python train.py --d_shared_expert=0 --vocab_size=8192 --init_std_qkv=0.0534 --beta2=0.99
Below are experts of layer 4 (counted from 0) of a mixture-of-experts language model. Rows are named router (the router's row for the expert), gate (a neuron's input weights, with its number), up (a neuron's input weights, with its number) and show model dimensions 0-191. Each number is 128 + 24 x the weight over its row's rms, rounded and kept within 0 to 255. Numbers have three digits each.
After each expert's rows: a language model's description of what the expert responds to. This comes from a sample of Wikipedia text that the model never trained on.

# expert 8
router:147100144106120156102108149110140173136131104132103107126125137106166148133145121133145151149141150174113139092162176154144176120109144131120116139108158143096138090129120100119095104130113125117125119117107124115148146109166101147171126117145076099156091146188118113164074175111127132126174105086102118119154083141129152134104119138129119169128115163095142129116145140131129147133115116138108119116110157108158146126099143148092105134144142072154117142113118127097124107123133136105142106086104155070160134084121132101103156083107078123134119167114125102140136174101092091102
gate2:155140150166153132148111088149185149157098122155142129101120099118110139130084129129128117150100139134146106149118123115127121149134128137108162147119087108153137174101172156092133134056114170157147136095104125159118162098124097148124156149141171129117111135089139127139090107132118129118134153102143127119156157143138156083132172096139126113114127113116139135071149172126138111108130141095153110128101131154131126136107103103149103125123121109123148130125146068141103137147122112136094116183117120163113133162117115124146152174128104108103182124128103126123146142177069190116
up2:140140143138159120126124109137125113133080126113134151097131098103107196126117135105104149166110153131090095143123141145117132100144108145139150174111108157136156136175165124121112125113103148120143144162151116152136150120109100162143168132136136135151123136152171099122094151085134139128092085081095127107117125130112132071127136101141139119119110132124133112110142131134162167106141132095144079118143137133123179169106135104097136144129146082135179160119158088111120126180132105121109092118140096117094136188060082109103137143146118083126145170124136126132127113162098133127
What it handles: Copulas and table cells. Table pipe separators and main verbs after a subject pronoun, especially was, is, are, born, gets, declares.

# expert 12
router:152095158108089144126108170132150143095149192080153127146092101158141122143107143158126140126136102144113140147129133160058114116139115111109133126139155139133159115139142105141115131119143091097117134108096127099106129160096093127149091141129073129160178132155152142104133115124163127101163109146104127161132073135180172121122135155073135135099079125092126152123133144158102155121139134112123168099123165131101133125138133133080108125150121099189132119147135123144151124126121140137118136107202166109122147100138131143109130120139133118146141141118131114187120155109114095111
gate2:112107155122143083133141124113121119119100142155138186125102095099104109115117140112149107120133119131190121106132121088151136148105145134159123167179107081114090134159140143107106102103168114123138099114085127131097132082127109125096125148129096167107145179165160123109122121185103154127095107147138148115135127136168103152143113116124131135111110127144146083123140126151148127173126117138170140126138123118125124125115175098117133133148138131166103058103095160121100128154137146083082071129124131136115133149157087102149112092149128114122131123094096151089153098103114149145
up2:121144150106145120135126151134154122085080173127119121102125139124113121094125145105121134116148123154115155146110147125156120115125140132205111143114139133159083146106127119146132127124138151172060099127153145137125100111128156119120107115122137139136144091134146110110117181131101116113098143173154111105183127133115094106092132145138133128135135136074109128104124099108121164110099145107185142127136090091147129119147110117152149148150130112111100079126152125104104139085096088091108170130142171136144117128129086149106109186143130142138130109102117070094179123128141182153
What it handles: Word endings, list commas. Commas after places or nouns in lists and citations, table pipes, and word-final pieces like red, ending, id, en.

# expert 4
router:116099083102145158137161144133151122134130111116102132083190103132150135139113120126102134103125075148157119108093148116155171162150160103075147089097101163156155144129090140113161144139141134127152125136171145122118101157145162114095135129125156133136171137131115104103096171134174145174105143098116127098126127117137115156109136155129128165158161131120132139140157139161117114110121118145104142126121156134157137099134140127110128164129185124116147126086172114121115140123121105117123145126142129143130120180187090134155166146122163115118072090122120130164148137112096083170
gate0:163127140161113131117149099095148141159160134126116077119106097156130086141159133143136168114120108145188136115116112156134159120089106117162141158109106127081112143069143152109165104141120139108126125158134126129109080094129134125160136102137128141086165115121148104125177151114138166106159163111143161133144122116145156146105165123131132129164154113120102130121110133090151132159127115135131151104150158174143136101128125156179157075142114093143120136123157148101119086110113108124137132098166117089116145129141148147137126180091144172145155153103146115116147099074149164123
up0:100134133122098121155120147111135130133087106141136106131092073118120149093126172141124117111146121140129139152108101156098119109139096098165126102110105126122101141160134143137120097143163135157093160120108157153146123177153095119119113142145102107141141096131159114171137137103142134155086118102190115128123146113115154139121097117132132122086132157104123195159114105114124110144103062106112172137127141171130160125092151140104145122113137112124126134188143157114115109138102109130157137128137160083141128096121170144181169139174120079091098102123112135097143124137141167158
What it handles: Capitalized name openings. Opening pieces of words, often capitalized syllables starting names or words like La, Ho, Ga, gra, Tu, Fra.

# expert 23
router:130040118115156085145116138145123128151151090100119127121150170156097168121146087164133137157135134125161137160132090152134115119124134103137133174115085188131138140160145165131156150111098110127100108156111122173111132129098124135101103102123123168192135126084132110099138143062132166101124149135115139134114110108146130117124122122131123120091145118126137119184128105148125122114093110148139113145130155163158147104136145119089112132124162118094159148105097102132152118093109109181144120114107102129113102084105123104115159119100147131119091146146132078117127139101143159108
gate0:147153102123125147144117142111135073142128112197103134147080124106120128169114112094121095125109164129099131103116134117113029152183115170096166146112117100151130140130132141125089164143098137131136153128106138190156098150087108143112115126137134148126081150151105092093153153164159123114117110113114129125147122131117132146105118128157143095114138131173094087138120107096140102106171127127088125157151139115152143108134104140149101090128139083119159110141087107120142129112158129133167117163141126150124152125108158132116100091114128086144092137141138140148103112140134117125
up0:168103136089092141150104140134146116105152090156173156133115171147115118101124147169134140211136154160111145134158151115143093161114138126166118139141133112105127139087176126120120111145124135143141164149125133102136132146159132136184124147116133137124156148121157171108093082157114098102121139133146159122084162125092161136139121148170144133096116128172130095128166117129113141139112134169100151075141138105109151109066125138120131117095124135116127105129118170147140163150135132151166138103143154112123106140112139152162154114136137142088096137117168141148154074152137153141
What it handles: Word-initial syllables. Opening syllables of names and words (Be-ijing, Be-verley, Tur-tle, Se, Ad), plus "and", "as", and the "e" in "i.e.".

# expert 2
router:128100096139103133118139126131142099106151199098103152148128131134177151123135151114130102150087150113135135139107089115119107123114161101128140146141079141141162110127103097116131171152136150130056097161128133166123085119128155114116130144124103152125117087129125136113100116089121137130149122171115168115159178143181104162125114125132129104117152160132137164139119151135092150094125103152120152132122133114098122096130147122130111120142106109098140103101138120106113113118148133074167135129122133154156198148111109148194124134134108076184083143108154097148117123138139138134
gate2:120131102158128129144124101106109143147129133131108092109163109180155144125116113082114177123207135090106114103120106104130184127092085172122103106107135122113086099072102119114113178135116111099134148112133148120145127118116165126147129119132135130131124141107110086117136116097138110127116164125126062146087094129087101113155147131107153127112154153109100077106110125155153169118118084116065106177129122149167160133138133140152144128131126118128106127112086148130149080103120093125161148139106122124123113112176130126091085119138151122131133134132160119141102125122129116125
up2:130161136128115130121127117196092077125120150142134118093115110151142180140118147138081102159102174124145169168139159127158149153133159142173140112159137089123111138105130146108167096151105108147109140144128116138177107135117196126148150139115128145124148152139135109175127138134116179103148092148138173184135102111154121141126162133136111119114162111130079170127121129117099092110070157141120152104169126119159090128152165141142123136150124155129137127133100109166106160123130160143148132160102105133109132124156079143139132101142164127155114132126106122113116096103107142124
What it handles: Line breaks, table rows. Line breaks ending table header rows or heading lines before new text, plus quantity words like two, three, same, other.

# expert 11
router:099127152126143109061110141136154118122159124126145174167129134084079110131111160138130110160141123138134113161126134120143093093142136131138154126138149159122100087154138096126135122117132135100141133148094110126153092070126110124083165103174113129153148158131108136130138095127119095105158122135168123148126124135137140144113138117146110145105102133111118113166141172063132154114146168189116156137104114114134160140186161084109092115130108120147168113130131104112149083103099148136119172136097149158100123139123144155145159113109108071132134087136135113143122169104157107096
gate2:132129101120158113172078142132145132128127165096102103130139096142162107147144135165110171106143148078089085119110091088159109140123164140154076092153082147143144109148114107133076147093102120128124121116139142113137118112123137117139134141124147132125110127127109080112101171143143150067138153107112094147115142146130153121097099148146152145098121085158133080140136153176177149103086120110093157092170129089158117127091171132158142154113114087098104109122136132132139113123153108128139107151111158123111113167127114118152122139098102154113116108128126162144130123102129158123
up2:110092089128093107128118140158086136142084150109134114109130142128102118124140145121145109086111130098107088131114098183115137133174094150139137103127129143189127109150100112141094133112127099126124090129125156090132115103127108079117120116150112178095112084173164096137116173108095135097150159093115131150141092137144120172082108119139131132160154057119157115135124168117153114120103128088121136133150170128130124162099138150132132131080105144131117135138152119148115113125128132151091134119101126175078147128132138139109126135113115143086134106151186143123146116141178100127
What it handles: Second words, table headers. Second words of fixed names (United States, Division, Street, House), table-header words like Opposition, closing parentheses, and "=" after heading text.

# expert 22
router:162116106146139109166147144156071094138115133098132115130112114120140148126126119109145136180117150120148136127096131133119148139145149109134152143089083128102146137157097118127132133159068130143115121152135142159134100158092167160097087150133113165159146109108152117140116093129130123134098161168090094153158152120139132142141110091075155110123145129088161141136150115092147159105134126131151137084121150114121148111160157122155090128162163176128146130143136113118133087104127117091120183112170108127137130129149116162124165085067114120089123166103146138112106146118093084124
gate0:124130067102127155151166134134137177157135155182121121139103138115123115115103151166149120129121112132180101104126122146163119137133173157140090140185137098148093130122160118139113128151154112125101106141114152158124104184141128121113112113152133149124142163139127130166108151103108129139149174170173105124154119136103096113136111136107168130087164123142098128151133119109093085126120106168129178186074125148136136148097128138151127124163153107147119127120100139133148116142102121118138120095149181107155137143179127158171125133129136118149143085111127106104146075132132143098
up0:122104100195120126123134115122114150152127139125140134111134107156167081064133106200168141139139080099133137135140123132153119132122128141109142125141118169092133161071126161106150115121139114124111131145142124101116116116159138147163148123105117131110135102109158111119132146166170139166114133135136151144120133091141136145137147152141141094111139096077102154148120126166115143120108151118135122160141090137098160143178111140124198107076101132150154087109091083125149115123134154134113154094135149093096110080144142132138125191122110100108165144112122092125154135134139139150
What it handles: Mid-word syllables. Lowercase syllable pieces inside words and names, like sm, st, mod, ine, able, ism, plus year numbers like 2020.

# expert 14
router:146126185112160172120117092139137139135114128156123166119134133089175145122128125098110134129138118135093144127097115143166117164136152131135107116123109113105168167116121113115128157162136124100134162154132148140117121148140168113195114143133115138165118116152128110123098111140151143159128100099156146153131171104124118194107119114100167148175118130086122141122160150111120124118096145132098144088104142116155120112118094163124126137142128137118129105143109093098109147081107113137047154124156130116093094115122127123161135102115164106067091087113168098160100116121096115111
gate0:157164101058124118152103131120163079128115147115100152149160159077132114158128123111136086120167096137106135124161122078113121128131147137107124088118125121137192105119098116117113127139115136138118087141079142123119099132131110131092123137147179082160115140135087117119158092104087094146149142090113119136169166135116158092098120115153092163109144137159138137118111119138135154121103139116171103106164135112174123135104126119119107146150123143107142110134139140107148094122122143115185139126143189156126127157155099138180126078108160109134152128114124146123135145130125121162
up0:080135167130147139090153146133116109133100157155100120129150128152143126082092101098118118122122158174148124119125083154148118101174135132116126152148164090151123136134139147139151106128114110150142158108123130155153171137128144159155130149129129130145107138128117165074177152144145134124114109175143145152119156104139094126074107133127149194143131105137111109183155134114173128116156110147132127083136134117115164108174163075123153120120119125127093142148155146129108159092164104121157138122135130070121130126096137153137122101104122145134132107193091133107148156127174108116
What it handles: Numbers and word stems. Table numbers like 10, 12, 30 and opening pieces of words such as f, res, al, renew, study, seem.

# expert 18
router:142127126140099110093125122072118141095145155120109119111148173168133105119115126130132122107167147157148107141109127093096114112127136085119097115127135125094176130130111090141109142101117066108087137152125126109080123142161122106101134152147125120149125125135141145151124093145155165097177135117138125107142140122162122142122135111148162109111122151142129114159138149148170153114136154117105132110092143154148135130112167109152103129121173127172133110095135120118137106075167128189156135120100131124106120125053118130120184119146196117115155151158166139101107144112087126175
gate2:088111119121118116149082113128141099131108129096112161150167115143112108117154118107138137122117148099094148128162117096178156138134109101153126134138119143119129156125143106129103109122105113130130133129126128115126087146144083119106151112120116074086119105092094144120156161162116138129113110104144158111145112079084154118132159130131106137176084087137092149149123111133161121160154134100120163174168148154135112122091146104106131140118117129111167115132097141116137126186060094147104067082147160126121098109129135146172133148162139124096111170165150097110150098146133135133
up2:117096123095132113116127133135185103135153167113145159120098138123136140146108122098103161140143142145172148101110125129141124091115146136141153121129127117140132119107137142117111138101148118144117140094137126134155151095135141099104158163145114175155141119170170107101116138145139140126105146133123084059105131165113119147122110143162145139099136072057071148143145153130118131128134161122118136131122124129140138118137123150142111160110136132087145120118156230107136148114148103117169120144134168107181103121121111130118132155122117146103123135093125123140086122067161143195
What it handles: Sentence-ending periods. Periods ending sentences before a new paragraph or capitalized word, table pipes, closing brackets, and not.

# expert 19
router:130100142145115108155117103111129133114173162119086148104131143127159112120147104127171132130149140161156109165107073136104105100171110112160098108077122169148121121118089068144147131129123100098124159159102155147132144156122109149145141141110097161140121104139133110124085129100164142113129113121087125094116172082105086205068124093123100153110104148131133126121138110117164154087135136125128161109103145113168112111144132129125151128174184133160096131131114105124112149110109112129138125103111144104136135133104135139125143104131128108124134106137123104100141130095086164179
gate0:187144078112087092130148122131130123112149140109180110127136060153130112153109124117143109116172162154134109092103142158177101137128162135106162112123142133114130162098149121133090111111135135138106122108105131114120124115088118131117157153124126133123103141142181104154106183120112100108136116103157132136112164159089177124134127097121155063088138145139121119107111151134100147123109167131141102125159138109131117124126098126136165102139106100133101150091082105138118179163159133142107122127131092149106142139157150141167183124137139112162119122091121135125075131151141095129
up0:146167153112152143149137146092162061153072116189103127130118126103117115148153107114125085130114116112135148112122145171141134142154152135107114129109083177153077147144139125141091113129138106103139135164124136161134126136140141109083136095137179144158165165157122140144154135141112152102096161125137162175196101128125106133110111131102146135117129146139098127138124141132132106078111137118155142090142157157093121114123127087112143154136140130153130078115134098126146121122112150149113107110115145108107121144176127108160165121114143100193138107155135134142177145123142169127
What it handles: Role and country nouns. Nouns for roles, countries, and places (champion, director, Germany, town) in tables and prose, plus inner pieces like fire-f-ighters.

# expert 6
router:107138139093103097065119115114085100121108115152106099102175134142133162143149141099136128149128138114140140124114115095131146138156125086121186141126147122105153158119135116142158141140176118087131087094095103179122125112150117108114140140182127132137117139118174108111114177159149103140216092124124149138126130108117121118095150204128103110107132122096111120149157112140128167107139127125150118146104098125074149156129135127102091097112156116150134148127110100166113128104131096140091128114150127142150145122138118132100146090163085120151141141122121176114095127123133121143
gate2:090154177144113152125121128142179122143137131161129121165167126109141166119099134129113128102139092136117124098123119151103147082146088124119121142144124139138110101160152123126132135138119179110143185097139115115117138149133074109119078106122192143088160117105119109131165119163102159146131097119126132132117114138103128112147120148147153138151124141142133162140100119032165117138139133093165157142124126138107122133142104164130091118105138127087115127141109098133101149184173168148099133110133142163102125142119131128132138124095109087128113112099136176165122128146154131183
up2:113160112133133116146143144120108132166120126116153134173128137110151161131104108141161139167157138120126096109141123138158095127098172184096093134098159197124127153138134152141118127120169140150140111121140152108113138182113095149144128171148168148114140109163152098103110190143115091120111083115161143130095168134108176141133107118141132142128105102115128107131097129080119127107096125134125147148090137113123167144179102152134128166135136105127111114150123127189149118164107126154107164107087155141113128151107100152137136086094169140156128159117109135121109128139108130079
What it handles: Markup and word endings. Heading equals signs, table pipes and semicolons in infobox or listing text, plus word-final pieces like int in Painting, ring.